From a checkpoint of a small mixture-of-experts model trained on Wikipedia.
Size: width 160, vocabulary 2048, 36.3M parameters.
Below are experts of layer 9 (counted from 0) of a mixture-of-experts language model. Rows are named router (the router's row for the expert), up (a neuron's input weights, with its number), down (a neuron's output weights, with its number) and show model dimensions 0-159. Each number is 128 + 24 x the weight over its row's rms, rounded and kept within 0 to 255. Numbers have three digits each.
Before each expert's rows: a language model's description of what the expert responds to. This comes from a sample of Wikipedia text that the model never trained on.

# expert 26
What it handles: Single letters or short pieces mid-word before suffixes (conser-v-ative, mi-r-rored, pos-s-ible), plus Cyrillic and raw byte tokens.
router:117154175154121185128145136127125103136126103125126107121098122128141145131163094108108108115123131138153131156115167115102139123091120177120124147141107134105129125129144140067112143117172147146134134089101134177149167112110159151113100087179140097119117137117192165125138129094085128125153116092112132122113094123141094136127115116138110102117109178131116125155100155093174126161129159095090118109123144108147129096080132144108161138146123113108174164110101163133094150141105097
up0:102178078118121189136134136165156129137142096110114100140113098111150136145128102134153144106127136132121073119135147154117075140137139145135097149154125175145196131125071119094137101074078130100130147127106095078119113102116139106159103105141139093109085137144142116156141135103130125138096113115141097130144115161123093116112131158132113108156085110127168141125126153145155111133137167101147146110147139104098118134150106104136141130108109090109127154104131148161159121079126125
down0:112093178096144148124112133128083129135130165160146123081122145192160123113123113156139120116155101127137115122102151117159144129123116127117121088174124122130114130144132129100141130121144131107132114145119089153136140144110126153102145134196133114104158147137109148136091135153131101156142149114094115136113124140153131160125159088095071087129123116149095112141067160136153210128166128150117139158110109111104126171059118094099109119160138115142139121101127148113126101128153114
up1:104133130148121147131131123143160133145126143126101126158144096127115103157137166150214142145104134126135159145153131149115100141122116124109152182159172177146155159152098136110128104099150102140182193139131119158140101139187162107157145184143124105147114145170113130094104115149140120153148137119115116128139111178137176095127126103166143181144117114130134134131143146126106164150164128136106158176130142128114159122145156166150118148126109120130137111140116158123100114138128149
down1:096095136111126145117165130115122144130127161140097141133116137112168135132093094132105103143169117124124139159123159134151122135131125156113153105085142106148130139166111104126119157071144143084099093164104180174153151121117152127127130098144131144143164117137103132122144169099075119143144141116117075129094148116136185138168117136155103117090131157171139164171120132172129102108080129151141109164129048164126142111151121138121142154130159145130147150154123131135135111121136130
up2:124099123118110111103176115136115110163136139144139108118131126144135106136124090140148107128157147142074099077110155160092177134121122189133149103130117167168127132137082077166142102130159130161152116112097125093092114152144124146124155108115113135137131139140086100094148116124171123098151149144150193127169133148135172129142156143154134110129093085144127114119141152120114159165165147155152130110128078079144154130127105124099163152120141095125106102151106133132139138124125126
down2:142136124111131149157080124114126192117157172131135103097121131156142124131113136149097173166123110127134132159145120128083138107105160146117117167091112093126145134099161138127126177112113098121131158120130115106127162167126129110115121090118114127143109162106139095115162125127087138109127092168082133120169155152070085139155155160106118126134179131139117123140136122103141173114127128139109097138170148130125154142153132163094093140155104127081089127141151136090097093145117160
up3:124163124134147133117114104166180118130133138156137149150116168167079096139085123151136147149139096133153142080104118093116120104120104090130151126082107115130118144106123132131147156157142123116112141152147148170126166078142087155147091152075127134088112141146117105167117082127136121152164116141133152109124110123120156142130127169141152147131100116105160115136155140135138161118129123114089113142131137197131143167146155130125129146143089127135129131086091106164129196133173141
down3:137140132188131115141131155104167129125142117153103079129111132103146112097150095133093089108147130158147117133129115115095117121125142130105132098131143100132132130117155078099143167157139114175128134151115112126157147149100151132122149147109117105151074120127104095090158163180138138105181107156121129143155095084137109159150134149112105098080114139136161154130136129123112141156117107129154099181115140088128112079124167122151099147148129149140085130171131122122130096112067122
up4:127101118153136119127158139175152132177125133141115110110174136094081134128128114110103115122105168159131109174120139139125115151126141133109176180136143130117133160144113118122147097122148138116148144138159137159158102112114081120072095165163106134136107128123169111128120132111170102179102164086105112127152134157138110128143088055121082101145123163138128153137111129142134148150143098141155132114146144129060122120135129073125141093115100134120115120110136085151133145161120119
down4:124083146148145126090121127161125122106135111140070168171116118125089132133161188114140127117148144120080125106072101134152124150107171127134133145125119154095135115137100182164140064143135121082106190117117130108125092118101140173122123144120150148155168106138127147122129109110117097132142122092173140099135111147152126140143125126142134118129139124120083129097137124141089141098162152110143128130156141159146127153109129163166117143143166187135157152134106114112110100122138159
up5:128186091143131122073118148142157144142158078121163108122140100135141124114122148108108091113119126123140135134136148157123132124112168155165062115108111132093119125119121124130137134120129124096176110138184185142158121097122143111098117151132123107127131153165144100151096141108153118123140130090145158126118183147109125092123125150118157157130118100161103140134115131126118125110127150127141096156128169137136148120118100102156095092153066082121132123136126132038101131138146139
down5:109125090128129136148148167115152113125114077115114140121157122174107142132160138150120135130156098103148103093142147098101188099111129127158138163190120116097129118146135121098104144161166177147139148114129089090124108081111108132153150116125148129148179117149161132091151145126086152108131129167116118144122135129136153110121148147125134084129121143153113159101128133112121155136138095131101158083167090140123130131172133119108102146136162151098118127161083100132111118063158121
up6:124119132141104142144170062124140079183083098147165132116145149099117141093152129134139144107129112141151103131091121099141157136130119105146140159130148084119133100152131127133108092140130134126073099083115143131077142141170116169086118176126156108127113118111133120105156119127123138112154151130131168090169109180132141133114125095155137139127134142136119151118147099145122131164107156172113107095131150120123141102141103124148159069181112121154138125154143093150120169126107138
down6:146097154124119091129118131175124114102112135194129121121083146150129165112150152116143166127144129112124132110133127120145152143158105179100124125114138148080114096100112164115148142140099092106055140132073109085088156129108127104160125113131085145173128122123094126146144088125159087144134103141145118136138099164149121122123163120158125120132148114171122143163129095145140138137160148081105106132098154112144099101110131108063110141109141127077121146120135129137133127138106102
up7:128095128088132148106148133131159154104102106103147146132117136177151111123150102128125120140105091159135135072124103149173117126116125114126171137107147061095089151142128121118134164103093159151141117097159151152116128138144130166180144115097139157122146118123182115162110121088107151173142155081123127116161134077147108123119096117164137107136163152164155134148146108100133177122138147140153112169141155176111127130142165138133131117116156139148137106141153113137156160129155125
down7:116121133146098116168087141161143120144152110142126107137089115115085170118140145126119147125159135120132119165117143132118110137132143102137151097129140127126136141155166116118098133183128126157143187085173142159111127128113157151124096121166110060096143172133109169109116121085138111166105135155140081120131108100118113116141136151163125132140169144115127136112185122107131111086126114161134139109109096164082133111107182179127147111082133111135135152131140159093151135124149101
up8:118107109144143128119132134074126139155108146112157118118108166106102105153086163133101126096140100112142122147167115088124144114139164128118108127125139111121124158112127135115118106122112120135120117134122105169132122136107126088140117122105117109158131113164120134202095092119115151157119135111066134145146117087124107107080096097126084116116134118084150111121124115123135083126159122163149089109089145124120120116152121092082149169108126141140115121075081117125187189098117093
down8:156117105122102121134109144097160131156166152097145147131187132127137139149162162140142135090111136148138126127107144176149132141098075080135113137103137158136140131117138109131188109131142112151107095129127139152114118119107140151154139079110151132124105142153143096101098128124108165123104100107167126105085141167135177156088074089152154110107117094110143170165139128145150125138112107143119147149130144145118137129143099075161167138117110118105104160095094148133116105118170102
up9:135136166133132095135129119109154162129101159133137122108150087161164115133107137117110138153088111149173102119089121138139135120115129130134172122111095184148123152119114124101123140131157123133151145107184082148134119135104161101126112147151102098150099086142109117134128124114107153151189153132109121150134075104149111112132099088116133122104111143074187123102119117101170154148156118139158132184105084154130114151137137092104106104142156122108116128162182143152148126123142152
down9:112076066107155147090110160114139114144115121158162146134133171117218113141157099106129065110133137122159139133154168119121115144134143119104133147167110118106121135142138172130153146115102109122131127118120106102114141137133140111156144117081134124116146139076108155147096141130095129104130172141126096104109141081104134140096109156122102144140131122124170149101147153118119134156087103148096133122145100174137092130149122121142115082108149106151127134090112127170120118125116080
up10:089124114133132144154104105111090109138094129139161110097115124126125180140135180099152108142141149166114157131174152121164130114073098156131120153107156145131140106127145124128070149157096123182156123142120122103122132127140110129159157132119134099105134131105152101129098163142094174098138120154133089121168131158163130160100127127127135113142079133095141097110110182106141132138122182122139116114142125106147127168099152112145129080102129108149136102164078134087142134111146134
down10:095109125110135116093120155148113131087134169130125120112120148132163073160131121163165135091135084130106102130159121079130173137177161112122146127158142166158098104137133122131109147134098122161115097160112144138145095170132141125121156129123109131122061144150107101096129150131117102126147150155124164101066105154167179131073145122118136149149152119124083131115103113105198118132120151162131142109107130110141118122125122100155125112138109151103158106152107096124129139129106127
up11:071182144138106183118102100134132077069120125133141118112130102166130131114162079147160104114185089131134090113107120066160124127115136127109114125111123175117122115127124154118139088133151117106106114116130156096116109115117087127104128095126124123135143123122135127143180146095126180154104092096110132122078129145130111102141117133093137084116138133125098078136118169115165132143146114118139126146122093148153079124144133139123140113132124156139121121122089144112120084144100158
down11:138111119139110118103083116156153134174137143123150101158199139078094109122123142137121148134184099162107142160167129132125095121153131108120083085109134139151127125149168149149138136105144123119153136120192125105109087107102129158122117126112183116081110139147095123140108145096137116118081154108126117109123127128110128107134137097142156128158132167084103112105137140137191122154102119112106103079148144132120155119162114101134126115135153142140139131153138144065126156133151107
up12:131125140125096132159148134143150097125111139115147141181122084150113143174176132148137080121146108163104102163101138109089137137134121073118140068116125145140158085130169123137111141094112113136185086116129107142154139092113149115136166121119136135146123081124124160141116129155119092150154160129128133120135143120140139124151159130165108110119143136102153140168115125088169158095158110111132121122162139124131154112165133135134148082133113160119174103094129155087101147138106072
down12:168148145099133141137103168133145114119152120127112102145115156120140151126111113130161137108078111143139148146138140170098138124157111159114115154107156125105133096175142085148152133117129123170141106095123130160133113132119119176124187102183124091175108134139109149121087147053123117186127147126136106107167111153109116118116139106090186099111172123112132103157136103124151131122122127121134129160152079164115091146132114127122131133149142108155123086122075120139125146135153140
up13:123130119093112133125160148124125080135173131111195121145139125115120099114165109146107116104087096123152121129097164133095112139137094115141088172129145142141119125143165154089145152167156171138116117116114181178113142105127164135120125168124127103128121094154087139124176136095100143106068137105140146123142148098150088144135139093141137088137129129122155123159127135150110132088131147096130103103115141114159138144117081107080135174131100134135137114110121159087112097158125116
down13:139094084157109147092141121137173113147170084153080116177152146108091139099095109107090136112101135153095112125078153128115085116128121146155125148129115142106129130095131137102121109149070149128121110140145116148127191111140147148095147137135106166193135155149110119153130128153115133144172122144096157144189163096131153117154133135078115116090112112137087119161140152111131117146133140094151137100142125126101133123133095109110095128107119148122091154129123112135137124127138158
up14:104123132104105130151115194132137101144119122112131115139099132108107108123154141136148146077145153134146066098108086121103084155100122114142133159144128117097180072052117114108155150122132128100162125160156148153128099112125125165142141162122138084141122106130123122184153166130140103108082133097115134157134127115155144121128086135111123103077110123101204118133100114138137110136090112163155140120146107158155127105161119135144117136098129131109127111138120109135147122125112141
down14:178155155129151101099151129094086117122072124100109117128179140132174126116110106141139110117111116146144163137139145096111181162145099107140124135138121138119149115163129123146107120122132163181147152123110145129114141182111167104220069137142158124151156115120086104131128160130107137116124109137137132120126094137110120086143142122129156122129128149138113112136103111083110122083140149075104145107125164079141149127091101129105137091107116126111111135126123100143155116124155131
up15:126116161166097114171143134117124131151137108108098133109147094159132103139138111155125108137176089146112115160130130134118159160092179129131133153106159090135076141170146138120099147125104132117154093173105117130134124199113125081134109163138122123141157129180127140153113098140117124109136110120099139124095112114129129123120142105124090142156078063125092139145122102103095097132105104133143133121126140130153128132126146140155148163128075118138187109149080132133121165161106106
down15:125143090177136095123120131176186105121089140105147152144126137142118112123136130126144105126136162176110127075110112078160132141098120127108094114134126109149134113133135130088119102135165136123165125124129163138146088080104139132119143099149112166064145150141126115106152159101114164151114099128147148087141142129105109116161141155138151122144099137147136094085128141120122109107172119130137125078143144127094144122141083141137140123125158110161145077077110095134099183135137151
up16:105152163163085146165111126129105136152160153154172092109103145117161122146150108162095151142119125147137131129127142098162091157171155114081122142138149131131141155142160154171115121110094132122118148142122189120105142141164157119181098142139072172144109133149139142146118122162148165148145112106135135089146137094120087129095152101122114135115119157127109153101140147096103152119124129119058152111099107113103118097106129111139094158129128167133146117139129107141135094137169106
down16:126112119120175124160111082095135136115161142117160157126131131058127130100152150136124126118110143155143164104164093122125141095130134146137122087099149099133141157099152110129147135128097108116087141112084116138106159113140136148150143123164097122098091101120119109111146157139118103082116138134126135156154114149127149143151133134164135105109101179164111135154104136130106098138164121134127079117143174096156080090136155103136089148102120189116097119144133142126123104146058119
up17:152146099114115154131148146143111124164185129149104132133114146188132156142164138123116143167146147126098119119131120124161129151149090144115138165104138124135105155116108115153142116089147103183135094159128122183145126162134132214129138146113109126116163159155089103152149154143123092137123146122119133136088103155117129135145145122145110156130131075106124079142124147133106128093109150163140130142118122140147170107099154122137160143101102090118135066116101151128097146105142085
down17:119164111183109110137168128084123106128144109128143099074102146133160113137098172096112102116085136134153177071131154103159115104141112124104108162113136106115119087105120109089123140124122177138153134106173130142120112128155111129109119077120125127123115120141154116110098095169133164113136113133146123136155176105125137113123156144135103171126161127147161137109104136165137126149086086138148109142119100095122114166075135111111107134160131094137156135090140085131110155113151142
up18:099131118144129110139159055132161101158102099137117115133147093141114136116132128133127105109109119139136091144127157118107136101129138131127095125130159146155112096146214131114146171123107156127158108148130128130094145135082117102141114113097097105091117122151153152142132131163113101123120137130165136103105134089114091181142107109120122098086121141119095144112106141132146123137149087118111127126155161149182136080121162115148147092136103060131153134100131113087088092120103114
down18:131160141094111159074126130126149130103141139108112121155159126118092087126175129141141118142160147088083106146112138132137132157082138109140125123131131162160156134107157134140131086099168092135126122132151162127167132089178131155112157160112099128135145105106174101120114121142120134140165106096160094129150152147128133093134132136093097136158128110142115099103142120111128174134140154090176092183111151129135132150119118162167111119094128136135165127131080154152077148131095117
up19:138125144106109126088131135097181170125103126109084136141134142087146117095135148137115136161164150127111137149145120125113173135107114163185125119100172152098075163113114133147101142143136115122114121129142106142094138110130130135064110119147105124101111126094150170098158115126120088147141161114090128089086120189106096128130117159146138127132135110109156124118098137133098129143101131167113110140111128107137105108112117129096132133161122119134174110123099148096111058085132083
down19:155136109098062107144136143150135120134162115106158136133146186146136075121137142125155151124124150140122120085151163156140110138125117132102172097121099154079139134135088137085145107179111142157114135074140109131168115172143074113154117129132079086124132107144113117150128126109114138127120122156161148164139108146124118139123079154112151137111161125110117103171139120131152095139184115138134156121134133112127149130143111158201144139118138108148136131123124114104081148120118096
up20:140137144122098101185147127137085125107095125101088087130090134147107142085142113109126107141143105159121114128116165125126134140132144179140072121128086135131106085093128124098144101131141145069131139118110153094114121128168121128173107163119082142146097129106158106104145085149126168124155159140160123095148126126123158111137152094154135173116149139099138183132126126122140103113086140143118086091104123150141084081130147131121113109125104113147131123114132143105098179130150116
down20:122149144146177120102148164093112129148093154081126143128135153115125154144135114099150097131101165097138118147157133091111180154141066126115149115120104172146160157119125132133117130122140112139154143145094139140102105102156169131119136164098115124074173155111112097109145202123116173121125101133135170139124139111122129160099082161147117139137149136160139156117140165100099118147098111104142164126092154109141132110127169127131143111163114105148143106087102150129115123126107152
up21:149121138098095156112120118123108151114144110144132132149107142127113114139114185143124150117094130154096150122127126132146094102155189161133151105078162137173099115144127126117128173116141123117105130128117156108090124149120095150111110144133126167180114087134136147164132120126115106094102138109106069151101113113172137100145125099089106146156150128140128151142169133095139137105076104139103102154121142134156174124164107136157106132102164162119107145183127158141088167146106131
down21:124154117093099160136129132127122126121177147135134136182141138082119135131135123112119147118103111102170136153132117133114076118104098152129099181100152153122109128114092126095078120110136140136139109156151184108147193137154140134136073157112128128141119155115130143138092133112139137088102126087106157135157116113123115137113128131127131128126164098153144077124144127119151132149096120108136167117173062144132116099150168114131137124158110092184088157121132078119165122137133140
up22:125120135132118125152114169112184124163155112111140123097131147107137166133136104089152129106116104111133108182135102113156054144149174154117154111111134136157128089163121101170139135083137125119108122127114181119122121143143157149176151110126123171133159132124142069096125156109134143165106135117131148146120121112172128130146117143120152123137110133136134128181128134138134112081091077178114123177122131120105132145160152125121167140121143184115131132122112118107119179157141117
down22:138127098078138109151097124130109146103110125118125100114160119133119137109107134146131134154143104104144158108080117113174099129120137129127113099127049153104137116147122117111107171134122087104133141104081106117104115134152145117127176164142124156116091129084140140154128074093150120114127133143090139140114181124084088141128119117113123141122108124105170112154141111120132134123111153110159157108134106119145176080080137116095164106137141116151081120101161089115166150121095099
up23:088147130100080128136134148106128105109151140104109078100124106131131116080143120162122115110155103166096106102122137145132137130135088133120071110105123130120080127117102117115094163128107178109156095075069090099147162102094127140117120109156100080108113120164139145119107171130120142123132100146105111126103125090142092143089131123131158110111114079119113139139103117112155116126077133158101089164131102105103122153094083139114131130129121143161139112111095101133120110126114118
down23:121148118125142104147122113138121133088127118146168169188151121147087104135078099114151118109138120159120115133118159131115106127104105135097141117140146099171130111131139158152137152161100171168114119114139167125114087099123153108126151161114124173095105146132087134095156146114142115123136158131122074131141154156128132178156122121151085121176068126135169116109110147145134163127159125142150165125099077097111115134130142089117134126122136150141106144071114096100130160100140145
up24:097133121080133112096084133105120092116084109132143115105116099123108126116149139157098159113116171084116147108134109116120136151075084103134113116109128108136080118179132135138113146147138179104136107154080113157104138122118137139120142090131145119099132133100096144173139127156101149140150123113153105102106118153124094149117123123098146097105097122129146129172132124153080132136174132145081144136146114148200162097142129153131123138146171110097125101136136107136067156134121114
down24:098139084126176134121107116135176181143122113158137094132124118127085126083102075133115109139138130146160139153167118141109138166085103127118096125118092092175125176122148099120149163120162114134120156140130184161131133135147114133091082126109120108124120110089117126136108135172153100083112122118111139158154162131132139138159121139090143113155144125115136089139156200152109148115145149140104142117105163095125118153187135119107122152120099102132111142127105111148116123112126136
up25:122209101118121158150115136132099111126154136133131133135105122127109159099135140106137106146106130146114134134145097109133147109116099091086140131110134085119101101116123178122127140089145099141114093111145126147170120083085160147161167123128141122170080142182140123107126110138130160131132122131131116115142109107123152099102119158164126174118116170074128142141141106102127169084157144095149133157113107146158147107124164125145145117163118147119107105077154185099127148122164131
down25:157090104161135138162145089148083148121131100141113158144122144169119129173111146152112100140140122105148129177083147153142102074167132091104131099126164108117111124122166107124154141141129104118115121136153115118108127144156097091087078137120109116160104131107150169110169132181133148115110171081124112110130138138122139138131131146107081106132132115141136135102110103172154143120112094108138175143133113154121093144131121116090069146128100102109090148131139121100143120123122177
up26:147159127132133153190101129119135088090150151148133136128130084084134151137122091144109133119118085132150131174082148112087139163120076096128111129156136123168140123117161096122112103124097109159137111109151102122132101129121180125127123096118149077108121111152129139116083138125125137123143124159109095159164140133092155158160117170083132144119124118131142162127099078132163112120104118098162135121156132096116117161151084126124155089134164176111146115099114124157127113096123114
down26:137105139136131118120134123125122140129157144119154182097156110156176148168105147178147095086098131133181151149160090147154120125146139123119143177137151148133103143129130124145073107101116113101121140177134125094104148089163122142145135147152101077124147158073099156123110119088121114172146106117147104156139086123091086125176121134148147127118134095130091122107121136093156172108103125144124092149134145111113160154100112117124100141121105154122167140127142124119151114092129115
up27:140151153157121157137123113109152152119124087141116112179123083149110115143130144140165086111111138123127090098150179148104142099123120168149102104098128127150150084112145175118115123137105119146152094097127161120125142122144150130132155038140103132130118100114139134139152155129149130134103115130145135097118096137094107164118108099160105125177102119121133120129149163169178101122124182128143162121155121153116119120093162136108135091133149100126117070118112087116150125103130097
down27:139144156101135104150092161093174077122121116136106119100119144119131149162143123122108135090134179114158145116108118156153100152178101130133143134113120124120129128128090119145130094204121118147134147115134150116114141133142084162131168146098161118091138164099112110161099120126149149155136151109161108146111145142142113113101112122090126123113109109150102156118120109093160108110205167151122142154118084116130147159128141128152130107128143129108165164105067106119121128134169165
up28:140118095144133110164114105118079119140125125137113133138114184158121120100138084109135171128140146117168153146126137129113127129124147132130133118089162102132089143148124131155148124149069108159103115164149100122096133146112114139113124151124136129149151136105114177146199116118131119116131127158129129126153145142113133111113120195117132104085069113119086151085118130139137109137137139093071145121153146162125119155118092107167116144107124100164155140089091157089169093124130091
down28:134163153107129134119101131179104090119088124148126080120147117126174139074123154144138122108111126102125150150136114135114105133146110134130182089136136117089169117110174109115116154125108127096119170111112133152138131103168146068150094133104138157120124174147080082148126147125109163131133141129126098091157148133158133088099113089130127143109103153128155168139137086131091106127117135106147130074128136110110118127131166139146159134139121125138106158178138161132124112065134122
up29:123106122119126101147142139101138117152161098118102112141163161109116133105173137125112105149136117107175110129079116129142142129169114103144158133083141124103128160156112122114121142140141123115129100100148136187173138123122095096083141155117121124116073145183140147140112102148128170161158167115142158142096096107121138168129101112146100145119121146146162139155117093152197157144137097107151127108111095130115099136154175123142117103050147117131136131120112112106108128149120147
down29:121110128107110167121151129136181130097179125138144131137145135161123106125101111130099127095093121139113087112160154114111147099085112106131140139132112127108151141151093165142139112156116100110105117166106098094097142129154109119182152077109143135189151120136092100127100119090152085148174132161153124154111124149121157130131119078144090144149140130109141089152116149086142163137130100155166116151135160121119159123128108099141152084131169162124128080145152110136135114112145140
up30:125110124136143127109153134161157149141109147114142133134112112114154106106126139160166121123075143170088167168106125113138085131130149127161113148149133152135136152115147126131079132151091160146077122132105131115081142069144096112087086165099114139096115144134114121164110118146107171107105130119100122072138088107131104124148123103156126083130171141121120130131097126128147130093136107110110114155124135128107095114168115072112123137137105153090160175108190133130105113118120114
down30:111146121125161148164121106105103144151165125137132143111124076096080084134159140105164115123113141113109159080154127128120134125153111116146135154119088142129129152119081148088159115127127169149145104138144116149129129169108160170108156123158102119078159133154150137137150167120130110132130119115127172180139129162147129118108150080144112124113131065134103137153155146127089132108097135173125126119098112112129118068137140177130124167119137151123145128146066164118127151113154125
up31:130167116157139111153144127142139168090096141166143149129144098160168128148110138137103125120095150127152112158196150160141133159108121121138099161048134132133181152137134122147067125134157107132166133115142110113120145159118122137136096134124130147151151104095175148163134149073117107117126144118147137080125099135085183133095151112145128112142161112150108127121146154096111138133136153129135150121152147118107079135103134128173135163146117119145146169154164125130149101114121109
down31:150118099125076104126124145127121099177141112121085135126085175106137112123112121075132113161145114114102101106121124134127170098145126152144092112159099165129097137095126118119106121127088095164157087152122103178156131106128080146100181120157132134117111118151112151120114110124120153142161133140102150161098109116142133168114128100115133096098104140136141165157119135120129117127143123152108089150109157097135121156167153174133135133160181133079127160137071113138137110146112109
up32:121127114158142148126139073111114120108125171107100098075168147115123110134142131149125135140093162112130166152128132123139149118146148110100169135125095136151090163126132107131135176140121155109078087148182187135110135142087134140140106140118106136142099120093116097145150121081151121163131164127135148139172135104138111180136147111124087093109121148115146088126118139102116166138106144104147146144100089147175127099090081128127123124144132101114163117143124132132138148087149083
down32:130109131126165102128119097107131096106125124134114142131125070122169118144128115143068154142112136191142178108144061150123065101141179132130138153125136114146130121125159149131156153128136156104141129087128106126113122181131129079141143076125109106158132088182143158173102114118100151139127115122116126139108137090131140152147108131123123152125151085123130125086127102088131133156129148156120137124111174145116136151145142148073121139134151142137126131135117072130153120096143147
up33:132169087096151095128112112107150119148125163111150109124114115121140175115116133158118097117073090103067139124145124111104158101114107130094140113127170093133108105136133140115127156168132138113135143171081122144143091131134140162091138110122120124124151132092081126145154103116137123123108125122145156137094100157121147127192147122148129107114109134128150120108186111170136099129132114116117103109162154101129152084159102111077098140154131110148172156108127133081106145172155135
down33:138118132105152170163133123087116117154075158157119109142103141132097116131111141078136121167115140168133156153088086156144096148094130105126171115152117154123120132102116109170086107121121145115111139130150163141116147116156149105131154130109125114087105117115150083109129093143178161115148114173108112131133146121116183108146122134143133117154084118112072118109139120091106130114097092139149136137131119124133102139133187128133157111148086090140116156119141166179111089124116102
up34:157117081143152127162144101129205156150135119100173118138139133125108130133111127140125143126147130137127121110141133102154134106147097099166137167153141122116112112104156113157117127128127119171108129157144119116131161099154130117118158125155134118178127130197128129090153135162139124119164180171109131113153080127139159116114072156127179163171135123112129111105087160122149165135127132115161137117140137171115108121143151103147186109108164087112136107136120097142115141125115168
down34:114154152119110128107127093129102153111122171120122143062130156158128082136150096155147138107119102124139110177177149189088118152117152123129126108108122104089129157138098142150139108159098133137146111144139162102126115125121146152127163133075085110126113140121123078137141140139136120150153118120117127165123110158095106133135130142119102156114120111157106085154107095132148096121143137098102080130111149128131147129091142111167112179096113141141110101117193092102151145127128178
up35:128138148109156121108089118129138140173119146109175114119138142094129143176117143123164159137114124106135099136157099102131140178152150178124145146115186145093105123092142083142159125147140105151096147097124114147120158108169129111139131113123093134098137164133109118140157143182140073162115149109146157125128181115113073171111132090052131145141141119139134133155125135108158104131115100141162090141134123137125147150100139147121165113106107164137083134127113120116134125118132119
down35:185115125159113105125101160163136104119131108099118173129101111158110116104181172143137127128104146056122113116093131157149102062074165138138138110120160112111134114137121104143145144139091124123098147116095132092133121159163116145104100122109101145127137122123139126071117115128135157144140137125150140125079127132118145150146126134151143136128105142125181081114151148114096134078119168121123124110172136129141124135179109120092116106128105117120137089090163128125127117152076121
up36:154116129177152102148171076192134136123119118117162134126142178123116154142103115113155084164135092163123146177137158171140117147162139146143159144124155094127109155132127103082151141119142120145129139127148117137111122099123130100140141105077151177147100168135148095120177111154109144149098149121154143130154127107091137099142173138132129131124147130139105108120135149126072113101136154150115132088098111111132136157137136112146092157131129089147133132113124205132128143100126138
down36:116096129134072149099142115151133129161125138140123138141138124139159133130123100125112135100143181097158162150110091121132146123167127133156122140129151126136143091117144176197172158109127154155133152162148146104136141112132114105058119153080163135107148116099104119126148130137112124121155149144102141112163130153130129150130094126146113149120163092110165148130147113145156140073129088112124171134162096087107136129121141120113108137155112131114123122066124111149192134143135180
up37:144146142142121143117141143143156139128164133137133087162192116149149111122098130189148155146154160171129090124171125154160117130136124138088147115123128117139142168147168105151172174138141126158136120092116134158107142130102151117108115127095158138155157157094121134085128158119127141152176128175190152116157153122120155165127135144143142114184151141112122074093154129118124161120128164122134152133127131127109142158117123126126109109144159175148087093156147128109147115138107145
down37:087099143123107128160119151135134133118092106090167088096090112149128131142126132125147169152113106130092133112096086101132097112147139120143122164112159121133122116132065120134110128106112106082141098098123140088153120118147129149106145133154136164140101105158126132174132084133173138128143115103098103116099158145099096112108133101137120104117111113152138157149106131153143123141131110147145136149130132189127091115165105133168187096124130109124105107113184161113187174126143127
up38:136135130147177097115178122130156063143115170086131145146140133136111122137149145156155137117084117131155110074147119128113124142146109100186099160145149131107134092095124113104105159122120141135147149097097106125154103121128149102135121091117152094109165146193161134154103143147140146098118143121126105120147122113163117169168090109127170141122132121143115107118118148118130147182102149142125112135143162088147134179131133112101142174161100122133134121165151085139109121164115130
down38:134164151105097133135138121128148139141145096140153090122085075099150158128075136122119152139148126118133122144130169142123128078121130170104097119118142128148093142135152119113142072121107140137109103128168136148156140146116109133141118087148112122118109125141156133078136117071103121176118111119161125150135101119123151157117142165133098118115142110152102065119088097105157108085165147157111134134093139106103107129107107131087076093130113137149142161120145119140101116087072108
up39:105110161141135141109105129086130112107164086159191102133150143170142118103137136133113108143105194091139081120127136131103125134126122133139145121117125124116062122113092133148131154153138166150111099115152123147150141118114126159093150118127125128138094137148130108084106138147090144152103171103099127131130094121140124107085127103131128170129131173106156125182128125135104100127130165108122139145183143163106166089141140144153144138189128112118118118115152163100166138137173128
down39:126145139076125126153129117115132200147111128119140128127183141154138103114158147142105143136128140135119121135118127134103169149121163162146151136121101119128146164179113172131152157108105129133150120162057163131114160125107109122197168131125099130147154108128103161116118080144110127150124116146156152111103142114114119089138117105130108123125155070131157123125124180136111143148136116096100136139113167101161128130115141097126141087128120162136096094110161138175125188131134142
up40:100100104126070143167158134097160117127151176132166135132116093144091080112135130111103117151117139124094142171127157113133123104160136094079104161120131129166095103178116152137131157173137176095158118151112128103103150131133164100110111136113107153151168108152114136120144110131157094144118088114096141132070102123136138117113136127110133117132090121155122136115147134126123180090132103124145113136172099149136115130143119100126138133136082104161181122151098141143141097141161131
down40:153125121152103123105102137125103157123109092108139150150180098111122111115190156143143132112143105084139143128118093144114134193138145129129127139098124115154108136118110132102141126128117166164149128099129130158153098118118123121127136147102122140095160138152171103154120119117126187121093101134078126112146116151082111165145131091144183189074090140162114155172126107164130123086147092113162141146147128137115120131132103119158116156109085141123130119118118166111135126163105129
up41:105070136151155134165147135111138139088141141155119127113099123118092114142130169094148093200129170085111111100116168125116145082093138107138147161126148147145156149148104098142164128170130158130124106143158093147092134138126121091175103144157142131088149145135110164145102116117170158108130144156116116126167156098139130144088144120131109101136098081148168101119100151105127130121101117141166127129117156100112125117141162151147146100103113114140115160155116120115130164124142091
down41:188126107151136146130132115105154173165103115119118129130128125144167128128132132148149196072136153167107133107101140097137123125096137138106142165149128149149124118156117112131080118165179121135121146172122126143142101149117135106173150109107123142118136181136062134112119149191118071131133120124141165138097130126130094116158123115166154138132107160137163134147124154106104127132113127166112148113112126078132122143166105109137127138094115100133147151096122128135188107137093120
up42:115145118158173141109126153111155068128101113117092062136117115114130151094138133102120105125139172124143108161081124116159148121093133102128124120092105151148072119131140116150119148106113138119151140122127120145096151140126075099102133182132103132128130169104127147124170129161097102143150121105116103143088106157150128156069140145104110111070118157096103147150103162125109106104118116173114146107105157138169134154107121125131139181132083157110115136140141125108107136131114130
down42:129137122134127149115124116169131163137135114138132151131186136105113109184123088124128111122114131165092126124188155150143135161132112130133145079122075064101133132086099107132160103165122144150135133112151102094116172083118133108123141136094095114109097126152082145150108141129146155154105127127144100116131153119149122122178104120132105161137123168119123167158125137136146100115094149101142118154154119102103122079154146095103096135132162118160141089113139126126149169127163092